From a checkpoint of a small mixture-of-experts model trained on Wikipedia: a variant of Muon for the experts.
Below are experts of layer 5 (counted from 0) of a mixture-of-experts language model. Rows are named router (the router's row for the expert), gate (a neuron's input weights, with its number), up (a neuron's input weights, with its number) and show model dimensions 0-191. Each number is 128 + 24 x the weight over its row's rms, rounded and kept within 0 to 255.
After each expert's rows: a language model's description of what the expert responds to. This comes from a sample of Wikipedia text that the model never trained on.

# expert 14
router [124  95 110 118 114 144 110 128 137  96  93 144 119 109 131 121 101  97 136 103  97 152 192 137 152 137  92 121  98 109 118 137 160  95 120  80 131 152  98 160 141 129 120 136 123 133 120 161 111 124 118 139  79 186 160  94 107 121 162 122 166 155 133 126 143 128 145 156 129 108 174 137 130 114 100 137 129 111 141 166 144 194 116 133 111 162 118 126 113 172 122 105 172 126 151  93 133 123 110 107 140 156 150  82 135 126 168 112 162 121 146  76  65 121 134 110 162 118 154 130 115 143 122 137 130 128 123 124 120 153 126 179 119 142 114 149 105 102 104  99 136  75 123 128  99 103 114 133 114 124 140 111 169 156 111 144 115 114 135  98 109 122 157 135 146 140 136 124 187 160 136  78 164 111  96 140 135 123 141 137 139 124 176 107 114 123 110 157  82 134 103 108]
gate0 [125 131 144 135 155 123 151 110 128 102 102 148 181 101 179 132 112  80 151  96 154  92  98  92 132 137 132 135 160 155  98 144 136 142 105  87 126 121 121 112 156 143 142 159  95 138  42 126  82 158 160 139 137 117 173  88 152 150 104 136 149 117 153 129 116 126 106 108 157 149 115 120 160 138 121 140 123 135 128 125 128  81 157 159 132 123  94 179 143 167 102 159 125 159 158  96  77 161 158 141 152 148 117 148 103 118 107 144 100 126 106 121  99  93 129 146 103 143 106 129 127 101 137 147 107 146 134 110 155 127 128 140 117 103 136 163  85 129 111 116 114 122  84 142  81 105 147 142 112 142 119 139 111 125 103 105 104 171 127 131 107 139 102 128 144 123 137 133 147 141 155 106 148 118 129 202 134 107 140 116 141 134 135 157 133  96 115 170  95 133 102 108]
up0 [ 85 157 135  91 124 135 103  82 113  99 174  86  80 122 153 140 107 139 104 133 130 113 111 132 105 104 161 137 129 190 133 163 143 107 172 103 108 146 108 141 146 110 138 123 108 120 164 190 147 122 160 143 162 129  87 140  97 115 134 102 149 155 126  97 126 142 120 125 157 108 144 139 178 104 144 146 123 129 119 116 153 125 131 135 151  86 104 132 103 171 120  90  76 132 142 134 104 135 103 142 136 112 148 144 119 112 128 120 109 119 159 136 125 116 154 126 120 162 148 140 113 125 138 150 130  84 136 107 127 131 102 114 143 143 100 102 116 104 129 113  93 123 162 142  96 145 129 109 120 129 105 129 159 129 180 117  80 133 108 139  89 115 105 163  89 134  97 133 136 146 129 145 117 169 129 198 126 129 110 105  93 132  87 139 120 146 146 145 190 175 133  94]
What it handles: Mid-word syllables, table row ends

# expert 49
router [ 92  97 131 143 174 139 165 130 158  72 129 175 110 128 136  91 134  94 118  83  83 144 140 165 158 124  97 146  99 115 128 113 167 131 171 121 116 122 133 123 152  84 113 157 152 130 108 126 116 119 112 127  95 155 151 140 119 114 140 126 120 125 145 118 121 128 193 185 125 108 143 112 161 113  99 148 165 105 165 169 122 118 130 144 142 131 142 164 135 163 129 106 140 115 133  76 150 104 144 137 138 111 155  68 139 144 121 149 113 124 114 119  84 147 119  84 118  92 144 134 157 183 136 152 125 116 139 120 103 162  88 161 106 104  83 141 116 145  88  97 122 102 113 120 102 124 136 141 161 116 150 124 127 117 136 167 122 158 110 131 121 147 145 154  98 154 127 131 137 147 141 127 103 122 125 150 132  92 141 141 120 122 155  68 135 117 167 147 111 102 158 149]
gate2 [157 133 194 147 174  99 127 143 167 134 123  79 135 135 122 117 111 110 128 143 134 125 114 131  92  98 148 130 133 118 105 134 134 125 141 151 139 119 103 113 139 112 145 127 135 121 120  98 138 151 171 159  87 163 173 151 135 131  99 136 118  97 184 141 100 143 106 156 172 122 124 149 109 141  99 115  94 132 100 146 133 154 103 155 116 118 129 100 144 151 137  99 145 143 138 116 146  61 175 130 109 128 143  91 160  96  85 138 136 139 134 102 128 110 100 113 172 130 155 158 111 132  84 110 106 139 146 120 117 134 112 105 155 104  99 150 129 157 105 105 141 180 147 152 141 150 117 119 160 141  93 146 100 150 124 166 152 119  96 128  87 148 164 197  93 133  92 108 102 103 114 150 135 105 119 104 140 109 151 105 117 114 157 156 107 167 152 128 140 120 169 137]
up2 [116 120 106 130 168 122 146 106 116 154 120  73 149 127 144 113 130 151 159 136 100 109  83 166 116 142 195 152 109 167 163 138 115 106 116 112 135 145 130 121 137 100 121  79 130 140 131 101 146 134 147 111 107 137 118 109  99 144  94 189 127 122 137 152  80  82 121 124 125 130 136 138 114 148 142 148 132 143 115 139  91 114 134 165 133 111 107 103 116 149 156 149 125 190 125 130 142 128 143 160 150 112  97 117 140  91 112 129 151 164 139 147 136 108 150 141 174 146 153 173  99 109  99 134 152 166 111 128 115 145 125 113 115 139 123 109 136 100 154 145  92 130 165 183 119 102 131 131 132 155 123 179 131  91 139 127 140 115 120 179  80 122 117 111 115 101  87 164  76 159  65 103 143 121 122 143 147 141 151 104 118 119 144 118 135 161 176 107 132 132 143 130]
What it handles: Name ending pieces

# expert 7
router [ 95 109 116 121 154 153  92 159 122 117  97 149 131  99 143 127 123  94 136 135 119 149 175 148 112 158 109 152 144  90 163 128 158 110 153 120  91  89 108 139 115 107  99 125 120 141  79 121 111 129 121 153 128 112 108 150 108 148 105 135 136 164 157 137 134 145 166 114 149 101 129 130 149 131  95 134 156 113 142 186 160 150 144 174 122 154 141 159  77 158  88 125 150 140 133 147 156 138 167 116 165 133 144 100  77 160 126  96 143 142 101 102 113 113 104 120 161 115 128 170 156 152 163 169 135 131 130  98 173 120 145 160 138 135 105 160 145 110 106 130  87  83  88 105 118  98 110 100 126 113 115 111 131 139 145 159 102 119 152  88 142 143 120 150 130 174 119 104 159 143 106 129 122 108 133 164 101 120 124 146 173  95 170  77 119 140 129 131 143 151 110 123]
gate0 [102 107 176 154  94 149 112 144 141 126 105 159 182 122 129 109 151  86 117 109 146 105 125 138 141 116 146 176 125 124 116 112 132 126 144  79 115 152 127 151 114 109 154 114 156  84 118 134 144 124  99 144 128 136 122 131 139 171 125 151 121 126 101 141 136 123 141 152 124 162 121 173  84 132 101 108 136 136 140 164 125 145 108 129 146 166 148  97 108 169 100 103  86 100 101 148  97 124 118 122 139 123 161  83 148 122  95  99 151 140  94  75 141  84 129 170 121 115 105 143 168 140  98 135 116  88 104 163 123 150 176 132  87 113 106 121 140  92  98  94 116 116  92 114 144 130  88 140 141 136 123 134 143  94 138 154 156 120 133 109 104 108 127 123 122 153 120  75 116 124 119 143 124 129 155 125 134  92 170 170 123 134 108 130  64 178 107 117 110 165 152 149]
up0 [109 131 101 136 109 115 176 153 100 115 111 151 126 133 139 135  97  93 122 123 158 145 100 136 147 138 164 148 124 186 127 112 156 137 122 127 121 100 145  92 107 133  98 117 102 142 107 107 153 132 134 132 149 106 112 108 154 127  94 126  88 124 108 169 109 151 162 141 150 111 125 136 112 179 117 117 132 109  88 165 141 151 127  93 119 128  68 110 138  94  94 132  82 155 134 113 113 121 117 135 130 129 139 122 135 146 106 136 127 149 133 118 116 127 168  98 131  92 153 130 114 130 125 103 142  86 113 179 130  98 105 115 144 125 140  86 172 153 162 142 176 129 113 164 107 123 120 126 126 114 135 134 145 162 124 150  92  99 182  74 101 116 177 124 169 133 102  99  53 143 135  85  74 166 116 139 128 140 140 128 164 148 129 141 159  99 130 116 125 124 158 109]
What it handles: Foreign name pieces

# expert 46
router [ 94  89  96 126 126 124 135 147 127  90 119 137 125 132 152  84  92 125 114 113 116 143 159 172 147 145 108 136 106 139 122 128 181  82 138 132 123 125 134 156 174 117 118 103  96 151 108 139 148 117  97 151  99 114 135 138 109 146 135 164 153 115 143 107  92 133 173 171 128 136 147  89 199 184 152 118 144 102 157 152 137 157 106 120 127 125 119 139 107 163 131 121 128 137 100  92 136  91 144 134 137 136 149 123 135 134 130 128 117 163 134 128  95 128  87  77 126 106 143 165 133 136 169 137  94 128 132 116 134 140 137 134 103 125  96 120 108  96 107  88  91 110  94 121 124 149  90 153 155 101 113  46 124 123 106 174 107 106 102 123 137 151 159 124 113 113 134  94 105 125 175  90 131 116  97 142 122 106 116 149 164 136 145 115 139 140 163 172 109 119 105 139]
gate0 [162 114 129 118 108 133 133 139 164 104 114 131 152 138  78 106 107 126  98 110 151  95 137 151 106 151 100 106 100 153 107 157 127 124  98  97 113 119 100 100 172 100 166 105 119 136 138 116 168 126 114 123 123 110 135 139 168 111 151 119 128 108  99 120 143  92 153 118 142  62 137 146 171 116 126 138 165 142 168 135 164  95 177 113 146 128 113 128 108 140 137 114 152 119 123 122 150 141  84 160 168 163 119 117 149 139  88 155 129  90  89 141 101 171 115 109 110 126  95 121  99 140 164 114 157 143 123  83  94 207 130 126 118 132 119 117  95 111 139 172 113 142 129  81 155 151 135 133 142 150 141  95 102 152 141 129 128 102 139 147 146 161 150 137 126 141 120 143 132 106 116 158 160 129  88 131 176 132 133 132 125 144 131 183 132 159 160 155 158 123 103 143]
up0 [149 102 124 110 142 120 119 135 106 114 162  96 119 138 158 107 168  93 124 165 143 132  81 120 132 113 123 133 154  91 125 146 140 176  97  83  97 112 160 104 135 169 115 129 151 162 135 123 121 185 141 122 142  88 123 129 157 124  87 149 145 106 153 169 141 134  77 111 137 128 117 127 138 122  77  79 131 161 153 115 123  94 122 101 110  81  93 119 127 111 118 128 106 143 113 108 125 143 118 160 102 119 103 144 131 109 145 107 137 147 124 135 108 148 123 107 145 109 124 154  92 114 119 152 118  87 122 134  81  88  74 175 129 159 131 129 141 135 104 144 135 137 109  97 117 116 163 112 175  90  55 152 156 150 122 127 120 169 118 129 115 127 143 118 155 106 156 127 115  79 115 126 139 141 144 103 136  96 192 149 136 149  98 126 112 133 116 159 147 131 138 149]
What it handles: Head nouns and demonstratives

# expert 45
router [105 136 127 138 128 163 149 138 148 105 136 123  92  84 148 124  94 133 130 168 133 158 138 164 102 161 146 129  91 153 140 120 178 124 129 103  97 135 100 123 125 136 169 136  92 191 136 113 107 137 111 143 121 142 134 133 102 135 118 136 130 168  80 154 103 116 147 128 184  93 161 113 159 129 115 123 138  99 138 146 129 214 139 161  97 133 130  99 108 161  99 123 142 132 126 120 117  97 157  92 139 117 134 100  90 141 116 121 125 140 130 123  68 149  70 131 162 101 122 118 125 122 130 161 115 115 161  93 109 122 121 170 146 119 140 122 132 102 116 111 154  86 128 108  83 127  98 163 164 126 127 104  98 124 108 171 133 120 130 124 113 157 127 163 140  99 144 120 114 154 123  96 128 109 119 128 123 142 111 145 133 110 192  87 124 146 172 142 101 113 138  99]
gate2 [134 136 122 130  74 151 151 132 157 121 158  84 100  90 128 131 131  72  95 122 127 120 127 127 151 124  88 138  98 106  95 109 150 149 123 156 125 141 111 128 124 161 158 156 111 141 115 129 150 121  99  98 144 167 123 124 163 135 153  88 137 120  98 112 122 136 100 111 129 153 148 100 153 117 121 122 132 103  79 176 155 172 137 129 114 119 128 140  91 132 117 124 145 106  81  91 121 119 128  90 134 136 138  98 108 109 121 179 138 134 124 121 101 116 109 151 130  85 110 126 162 102 119 144 118  68 162  98 136 110 150 172 111 178 132 147 126 136 139 126 103 110 148 107 102 156  73 121  88 149 152 135  98 109 128 159 104 112  87 133 139 136 161 133 101 114  97 130 128 159 159 104 168 134 151 177 117 120 141 128 195 144 125 170 121 118 173 140 100 139 136 128]
up2 [148  83 119 107 112  98 124 122 137 179 159 165 164 113  60 151 142 162 141 130 169 143 103  83 119 124  97 113 129  99 109 113 144  67 127 112 119 121 147 121  89  99 135 134 108 143  83 149  88 147 135 118 153 116  97 116 130 133 126 117  87 142 123  84  98 169 102 137 137  94 148 112 124 137 136 140 117 140 174 136 132 101 123 114 134 119 128 182 148  90 109 151 139 117 104 132 148  91 151  90 162 140 166 146  93 158  95 149 123 127 122 147 123 126 135 166 110 129 108 169 163 150 118 166 112 123 112 112 109 131 133 160 119 183 139 133 162 133 123 104 112 118  94 104 132 159 190 149 135  82 152 152 117 116 142 131 112 135 121 116 110 103 146 120 151 123 110 101 143 118 131 138 140 115 134  65 117 153 128 139 163 116 159 127 113 121 167 128 112  98  96 118]
What it handles: D- and Latinate stems

# expert 56
router [115 101 159 126 169 117 131 124 119 110  86 129 140 134 134  80 119  95 138 122 104 139 166 152 129 112 104 112  88 129 155 119 156 131 111  97 128 102 112 125 145 119 155 111 104 128 132 146 136 130 111 158 132 138  91 126 140 145 163 149 160 172 127 117 141 158 135 149 163 103 133 103 170 160 117 123 139 112 142 159 110 139 118 163 114 145 115 121 134 191  95 154 201 120 139  96 119 103 133 137 140 116 181 112 171 116 115 152 139 136 125  78  90 111  89  82 115 124 139 108 155 129 162 147 142 152 152 133 118 125 117 153 137 133 132 114  98 133  99 108 136 109 101 155 136  60 108 120 129 106 117  88 138 140 108 129 109 127 116 136  74 134 144 128 145 159 166 114 120 142 144 107 107 133 128 105 113 118 122 141 134 170 172  60 171 168 114 158  97 128  99  86]
gate0 [156 161 145 166 128  91 100 107  89 117 119 140 158  93 172 101  82 130 137 109 154 173 166 127 127 128 110 132 103  85  80 139 118 152 101 149 145 115 139 121 138 142 123 141 102 101 141 121 131 141 105 143 162 126 111 112 178 122 147 149 138 174  64 115 149  91  99 152 136 195 126 109 151 106  86 117 133 131 174 124 142 106 144 116 105 162 154 122 110 126 119 109 124 146 112 131  97 115 190 131 125 120  77 124 155 117  95 123 112 141 107 118 111 129 111 128 109 122 148 140 146 120 146 125 116 123 130 118 138 141 108 153  87 137 130 160 120 164 123 138 110 135  63 126 114 131 105 176 165 118 135 164 150 153 108 114 120 175 127  93  98 136 167 142 150 138 143 115 167 125 153 181 116 125 129 109 108 114 163  83  83 116 132 134 148 134 120 137 122 126 116 107]
up0 [121 124 107 117 143 138 174 140  93  92 106  96 131 148 108 135 103  99  85 141 105  91  95 157 115 115 132 121 144 106  95 137 131 138 120 138 115 170 126 128 119 136 122 135 164  93 108 162 120 138 167 129 120 141 153 171 150 158 155 108 136 142 126 118 101 122 133 108 110 109 165 174 104 181 156 145 189 133 144 122  82 138 152 166 177 127 102 143 151 142 123 144  96 120 117 138 112 114  96 153 130  98 103 130 123 168 147 147 121 104 117 124 165 145 124 121 121  84 143 123 105 157 111 171 110 119 136  93 129 101 134 125  88 140 119 102  94 132 179 146 117  87 171 130 122 122 133 215 132 150 146 122 138 115 169 160 137 162 139 107 123 124 130 114 169  90 160 141 146 150 112 129 143 155 125 122  87 110  99  98 122 138 162 149 111 129 147 147 120 139 171 125]
What it handles: Digits and inner consonants

# expert 41
router [128  96 156 149 163 149 129 153 115  85 114 161 103 131 142 103 122 100  60 134 114 137 162 130 146 129 106 119 115  85 123 142 144 128 127 109 110 124 100 106 128 144 116 151  90 126  92 128 173 131 108 161 146 121 119 124  95 128 132 118 116 155 131 169  94  96 172 181 172 119 128 134 158 147 111 148 139 112 127 153 155 167 162 142 135 153 143 156 147 170  86 111 137 144 129 122 140  95 181 117 121 128 134  94  93 154 158  99 124 158 105  99 140 139  98  71 140 106 136 136 147 137 139 162  90 144 110 143  99 114 104 127 129 117 115 119 128 101 107  90 100 103 106 124 118 128 118 168 168 159 121  83 148 130 102 135 132 113 112  70 155 152 135 106 105 131  99  95 171 108 150 118 111 131 143 132 100 110 105 139 164 137 124 129 151 173 139 155  86  96 140 138]
gate2 [118 139 128 138 116 124 140 133 115 100 121 105 145 119 148 132 151 141 114 152 122 112 129 112 188 149 136 151 144 120 179 133 148 172 106 120  99 126 155 125 140 135 115 124 118 112 169 122 129 163 148 133 105 143 115 121 150 129 113  74 121 140 127 147 112 106 116 124 103 141 152 119 139 126 142 153 154 137 161 101  89 138 159 149 145 149 124 112 123 179 127 136 124 143  94 108 142 178 155 126 132  81 110  79 133 177 151 160 143 121 104  93 138 147 128 132 152  98  66 176 111 148 135 102 117 109  95 151 140 124 134 145 116  73 137 135 102  94 114 155 129 118 199 147 154 117 148 159 154  94 124 163 113 152  99 141 136 127 117 107 157 186  97 122  71 158 158 114 119 145 132  50 114 137 118 151 123 156 134 151 122 134 116 149  90 101 153 117 119 140 141 160]
up2 [154 126 153 115 187 108 125 153 125  72 138 103  96 123 142 176 154 138 150 114  96 137 129 135 160 145  89 101 156  78 113 130 115 146 122 104 103 150 117 123  65 141 115  95 109 135  98 164 123 137 111 110 185 108 131  82 136 124 126 136 165 131 143 153 140 141 169 139 135 144 117 142 134 160 117 110 121 131 141  85 131 103 101  87 144 121 170 167 135 162 104 176  93 119 111 177 149 157 150 104 151 139 132 138 141 114 148 110 121 150 131 126 101 107 157 116 107 141 116 120 147 134 124 143 138 136 108 119 151 118 112 129 139 132 129 149 112 114  92 154 118 117 185 112 125 123 170 129 105  85 110  81 122 118 116 162 120 158 193 101 171 108 130  83 139 150 134 155 137 112 169 135 155 159 136 130 119 116 104 129 169 165 151 127 135 111 106 156 140 140 133 155]
What it handles: Table pipes, name middles

# expert 12
router [ 98 119 150 140 120 171 171 151  91 132  83 140 123 132 117 126 140 123 156 128 130 174 161 176 109 105 116 129 122 134 159 146 160 122 160 109 129 114 112 148 135 106 115 128 110 152 127 151 159 127 115 153  79 117 110 114  96 164 186 153 175 173  99 156 112 118 121 135 163  99 157 117 159 168 123  93 162 121 181 119 153 162 113 144 107 131 150 122 120 165  93 102 150 106 138 112 150 121 129 117 149 146 159  79 112 122 141 149 102 120 139 105 113 160 110 107 155  76 149 156 133 169 124 132 145 115 133 115 134 127 150 128 138 124  97 114 112  88 122 149  85 113  89 164 114 119  94 139 114 143 131  83 117 129 116 114 133 125 125  94 106 156 104 127 147 117 142 132 128 153 107 146 117 139 142 132  94 129 130 113 183  91 139 101 162 169 174 107 120 104 162  87]
gate0 [140  94 140 149 112 133 179 181  87 119 161 142 107 140  91 163  91 137  89 100 126 168 132 139 121 117 129 102 162 148 128 140 135 144 102 100 150 139 141 141 109 128 110 118 123 127 105 135 142 126 116 131 118 104 155 130 137 166 140 100 176 136 135 137 122 118  65 120 109  98 106 130 143 130 146 143 156  93 111 119 163 142  97 129  77 118 121 178 118 155 138 117 146 122 125 145 171 112 131 168 116 156 126 106 173 161  90 134 112 108 141  97 128 127 141 143 167 146 119 100 103 132 168 112 147 120 129 158  91 142  97 154 160 109 143 137 118  97 102 165 113 121  95 146 111 114  93 124 104 124 123 142 115 125 119 201 113 136 142 105 118 123 133 116 121 112 111 109  69  99 152  93 130 124 109 157  85 114  98 122  96 145  97 147 150 132 144 108  65 123 126  73]
up0 [143 119 115 104 153 148 132 119 128 116 130 111 171 148 145 117 149 107 115 120 131 134 122 135 127 133 148 110 146 142  90 110  48 139 176 112 128 111 175 102 145 142 136 124 110 102 132 118 146 150 141 128 109 142 106 100 154 105 121 109 162 137 152 139 146 116 139 119  83 127 148 144 162 137  75 147  52 167 154 187 116 141 144 151 126 131 146 148 126 129 138 166 108 110 134 112 157 124 134  95 157 107 104 131 149 174 165 143 111  96 111 151 127 128  92 171 120 132 103 123 152 165  81  74 111 116  99 130 126 156 148  84 116 116 116 159 129 102 126 174 117 145  83  83 109 158 110 102 140  97 123  98 121 109 128 152 131 120 150 136 130 159 147 118 125  98  78 150 161 128 135 128 121 116 135  95 162  96 100 145 115 145 120  94 102 138  88 103 147 149 138 154]
What it handles: P and tr word starts

# expert 16
router [104  73 138  99 124 135 141 160 171 106 102 162 121 118 144 108  85 114 147 150 113 161 143 145 145 124  97 100 123 150 130 124 122 131 163  96  91 109 162 157 159 114 125 144 101 131 128 130 125 141 120 163 121 137 151 143 103 171 138 146 135 160 109 135  87 151 136 172 139 106 140 120 170 158 124 109 129 116 163 187 139 160 114 137 140 112 131 143 118 191 140 107 158 109 123  87 134  96 140 130 128 123 156 104 141 128 125 103 133 123 129  86  93 123 118  99 187  89 174 114 151 146 143 180  89 184 115 105 102 130 105 174 133 136 119 138 127  86 108 129 119 112 117 142 118 129 129 101 129 131  91 127 109 156 138 131  97 113 104 137 122 150 171 149 116 120 115  97 186 106 131 103 135 133 163 108 125 115 138 129 189 136 167  88 139 150 115 156 148 123 112 117]
gate7 [163  66 149 118 127 168 124 125 153 125  96 121 172  95 166 155 104  86 139 175 159 158 161 109  97 130  94  95 136 109 143 153 101 130 147 133 126 138 101 172  85 128 118  97 140 105 131 100 133 105 155  85 145 120 164 148 150 137 177 163 148 116 105 137 130 115 138 128 172  80 122 108 120 131 111  63 132 134 124 166 129 163 137 157 132  86  92  98 109 144 144  99 168 132 157  83 115 103 130 147 144 106 137 127 130 136 123 152 149 153  89 123 125 155 101 127 145 112 149 130  94 138 143 148 165 133 112 123 101 103 115 115 139 176 114 140 136 108 153 120 101 155 128 122 133 127 139 110 155 121 108 136 134 149 131 114 172 154 114 137 138 192 109 116 157  88  90 124 145 126 152 133 119 160 160 115 113 106 125  87 131 125 151 117 130 106 151 148 163 144 121 111]
up7 [183 136  77 128 152 105 133 138 147 124 104 147 152  98 110  99 134 115 129 121 132 139 131 122 112 127  88 151 170 164  86 150 130 141 129 133 101 149 163 119 117 104 158 123 183 175 124 120 133 123 143 163 157 106 176 159 119 146 163 127 206  98 144 102 109  72 117 115 134 152 127 133 133 148 123 132 109 129 119 123 112  98 105 115 121 133 142 148 116 146 153 130 135 135 130 123 131 156 120 113 125 128 171 122  58 129 104 148 114  90 109 133 111 122 119 118 172 160 136 102 158 167 155 119 138 156 132 138 143  80 114 114 169 198 110 100 146 149 136  91 132 111 137 102 136 113 129 135 157 130 114 100 103 142 109 131 144 117 122  83 135 125 146 117 102 103 157 111 114 135 137 120 136 112 177 166 121 110 129  80 158 167 156 137 134 123 155 102 123 155 156 173]
What it handles: Digits within numbers

# expert 39
router [101 131 122 142 118 135 125 142 120  84  87 171 130 138 122  98 103 102 120  99 100 135 157 160 138 125 115 113 112 146 181 161 130 120 153 139  73 133 102 159 145 122 106 115 140 144 148 135 118 155  82 151  69 135 119 158 150 133 133 135 149 142 141 111 110 139 137 128 175 114 139  80 163 160 126 126 138  87 143 161 126 154 151 146 140 149 145 110 128 168 119 118 148 143 119 108 137  97 166 139 117 110 152  98  94 181 116 131  89 142 177 130  94 121 106 100 139  91 125 119 158 166 144 192 107  94 156 121 134  85 164 146 137 116 110 135 113 133 124  92 107 122 153 103 110 131 126 166 107  97 125 112 150 104 100 173 157 136 122 115 125 159 138 123 123 158 122  98 121 151  90  96 133 130 121 111 143 113 167 162 131  94 175 109 169 143 131 154  89 112 129 137]
gate1 [112 152 144 111 117 141 130 121 125 131 149 113 124 134 126 162  94 106 144 119 114 102 126 142 129 133  59 144  86 153 110 107 147 123 132  94 152 101 114 179 151 156 179 116 164 127 113 144 106 168 135  91 115 104 134 143  91 134 110 149 141 136 103 121  90 141 146 137 138 129 112 138 136 129 112 113 130 109 127  69 143 183 153 104 115 152 144 111 110 118 153 166 154  88  95 141 147 125  87 130 142 149 124 143 133 165 136  86 116 116 125 137 113 129 142 118  53 144 124 134 100  84 157 130 111 142 124 118 115 110 107 132 152 141 154 165 121 101 154 138  86 125 171 186 136 107 143 161  83 145 108 123 118 125 167 138  88 157 112 164 115 139 144  79 143 130 137  91 173 133 119 111  69 118 156 144  99 139  97 106 150 148 141 131 152 113 131 165 134 102 124 108]
up1 [157 146 136  88 114 127 180 164 144 135 144 109  93 155 144 123 114  90 107  90 146 121 114 136  98 105 135 128 122 158 149  98 119 114 128 100 139 137 138  73 154 169 112 136 110 164 150 123 151 124 101  94 179 185 145 136 113  96 139 101 103 185 161 116 145 110 105  84 135 111 147 126  89 130  98  95 119 136  97 191 159 128 127 132 132 112 128 128 135 151 157 113 108 121 139 131 102 127 106 174 131 130 136 115 135 127 114 108 128 162  87 115 129 127 147  98 109 120 110 124 127 119 120 127 127 103  98  86 121 141 129 129 130 107  84 154  96  86 164 160 128 138  85  83  81 131 141 128 123 161 111 181  89 111 103 172 137 138 106 110 153 166 117 113 117 124 123 112 153 156 145 100 167  94 131 166 100 111 109 132 101 141 133 102 108 102 135 147 109 117 137 141]
What it handles: Technical word pieces

# expert 31
router [ 97 140 108 145 153 158 136 136 135  91 113 157 155 156 101 112 100 100 117 161 142 110 149 159 143  90 144 106 131 122 161 130 162 143 139 144 106 158 135 145 152 120 125  95  74 157 109 143 140 115 101 133  91 130 120 147  95 124 160 122 101 142 137 113 112 155 110 170 172 129 147  93 164 148 110 134 146  83 161 159 132 141 111 160 117 155  99 149  90 181 122 157 124 137 113 126 136 105 151 114 138 136 149 114 104 170 103 101 117 115 149  90  86 151  86  97 174 109 130 114 145 150 183 139  89  99 124  66 125  99 131 143 109  70 109 123 109 133 123 100 100 105 129 156 138 114 113 124 132 135 105  74 126 125 102 122 118 107 138 107 150 149 147 164 165 134 151 103 159 101 145 105 126 131 127 122 115 102 125 128 143 142 171  92 161 118 123 161 103 136 121 104]
gate0 [164 134 149 118 101 116 151 182 120  97 129 110 167 139 115 101 137  96 128 155 116  88 109 156 183 122 122  55 137 139 124 159 133 137 121 121 145 120 144  92 139 121 124  67 122 178 114 145 134 115 131 108 117 107 133 118 118 111 148 135 140 135 148 125 132 125  88 126 159  83 127 131  96 128 133 140 174 141 170 140 127 129 120 135 128 129 132 150  81 113 123 188 144 102 111 168 121 109  94 124 158 156 123 135 143 157  94 158 131 119 104 169 117 113 130 128 166  99 145 137 126 146 150 158 103  95  67 150 137 126 144 157 154 119 138  88 144 146 166 134 104  70 127 147 117 136 109 130 147  91 130 168 133 153 110 161 158 124  95 131 145  94 143 174 144 106 138 112 120 112 106  70 137 120 103 106 167 119 114  93 167 146 114 112 116 147 127 132 119 108  94 138]
up0 [167 106 142 124 142 110 149 189 137 110 134 135 116 102 103  86 128  94 126 128 181 137 124 171 140  74 127 140 121 138 118 152 132 134 137 112 135 141  90 119 120 113 114 119 178 139 148  95 120 125 106 158 110 149 129 127 145 158  91 126 123 138 103 102 136 134 112 130 135 174 125 153 139 128 113 151 160 117  83 116 118 119 115 118 115 171 114 141 126 100 108 118 151 124 112 143 157 179 168 119  91 118 103 136 123 128 144 123 106 145 165 155 101 139 158 149 133 108 114  80 155 200 116 157 168 140 127 114  97 105 132 115 121 147 140 115 175 131 128 160 107 139 140 141 128 156 128 142 133 137 110 102  91 173 146 122 129 146 143 110 122 125  80 102  85 140 112 180 132 146 111 141 106 180 162  89 161 116  74 115 109 128 110 173 143 130 164 120 160 106  99 163]
What it handles: Common nouns, month names

# expert 35
router [ 99 122 116 136 149 155 141 148 142 110  95 144 131 143 137  58 136 106 125 129  88 152 151 162 125 131 121 153 129 140 124 124 148 133 175 120 105 115 112 125 136 139 136 107  88 130 152 155 140 106 104 122  74 131 159 130 139 137 157 151 137 168  97 144 106 153  89 146 154 110 128  70 172 133  97 150 151 112 146 139 154 165 122 141 118 154 122 134 100 150 136  99 111 149 138 105 144 113 162 166 125 140 156  84 113 158 148 126 109 109  98  90 110 117 135 124 178  39 152 180 124 177 123 136 139 123 147 144 129 145 109 139 100 108  87 144 124 110  69 129 131 137 126 140 123 125 149 112 127 122 137 107 150 168 121 181 133 112 125 129 127 131 165 150 124 142 148 107 143 125 115 139 129 103 135 117 112 107 155 164 144 110 152  68 139 159 175 124 105 101  98 108]
gate1 [129 134 112 126 119 162 116 124 176 121 113  97 144 147 149 149 152 148 180  88 154  96  88 120 140 128 170 124 127 163 125 100 160 119 124 107 122  87  96  95 131 119 135 106 135  91 147 138 105 161 134 150 120 134 103 116 131 119 117 139 173 152 136 130 142 155 123 113 157 139 133 121 123 137  84 130 133 100  98 123 128 162 137 137 134 135 149 163 121 159 139 165  78 117 107 120 132 103 114 176 117 103 122 107  75 120 108 160 101 130 142  90 137 156 145 111 160  91 117 106 148 110 124 118  64 147 134  97 131  96 161 139  93 177  97 103  87 103 134 112 109  95 135 110  94 136 145 139  97  91 138 155  72 113 125 157 141 173 145 160 124 124 152 171 134 143 145 143 137 103 115 137 118 144 137 134 137  85 145 139 147 146  62  91 140 152 135 120 131 160  95 112]
up1 [182 102 154 121 126 123  88  99 123 125 132 119 130 148  98 135 122 110 140 135 124 186 116 138 146 131 146 144 144 104 145 136 131 159 152 132 167 129 143 124 113 152 138 130 117 125 114 122 107  97 145 154 145 133 127 126 134 109 113 129 119  96  75 119 101 127 126 151 104 167 128 117 145 150 150 136 172 151 142 128 119 120 125 157  87  66 173 140 167 115 122  97 139 113 110 101 158 128 157 121 170  96  80 124 113 116 121 131 138 149 114 121  69 139  74 161 136  79 113 153 137 159 128 115  91 179 169 121 143  75 114 195 114 148 106 111 148 155 149 156 111 141  95 120 133 107 128 131  79 145 131 161 114 142 162 100 102 137 130  82 109 159 114 158 174 139 175  80 138 150 131 133 129 110 123 103 127 132 114 144 142 101 104 102 131 145 114 136 157 106 142 136]
What it handles: Capital initial letter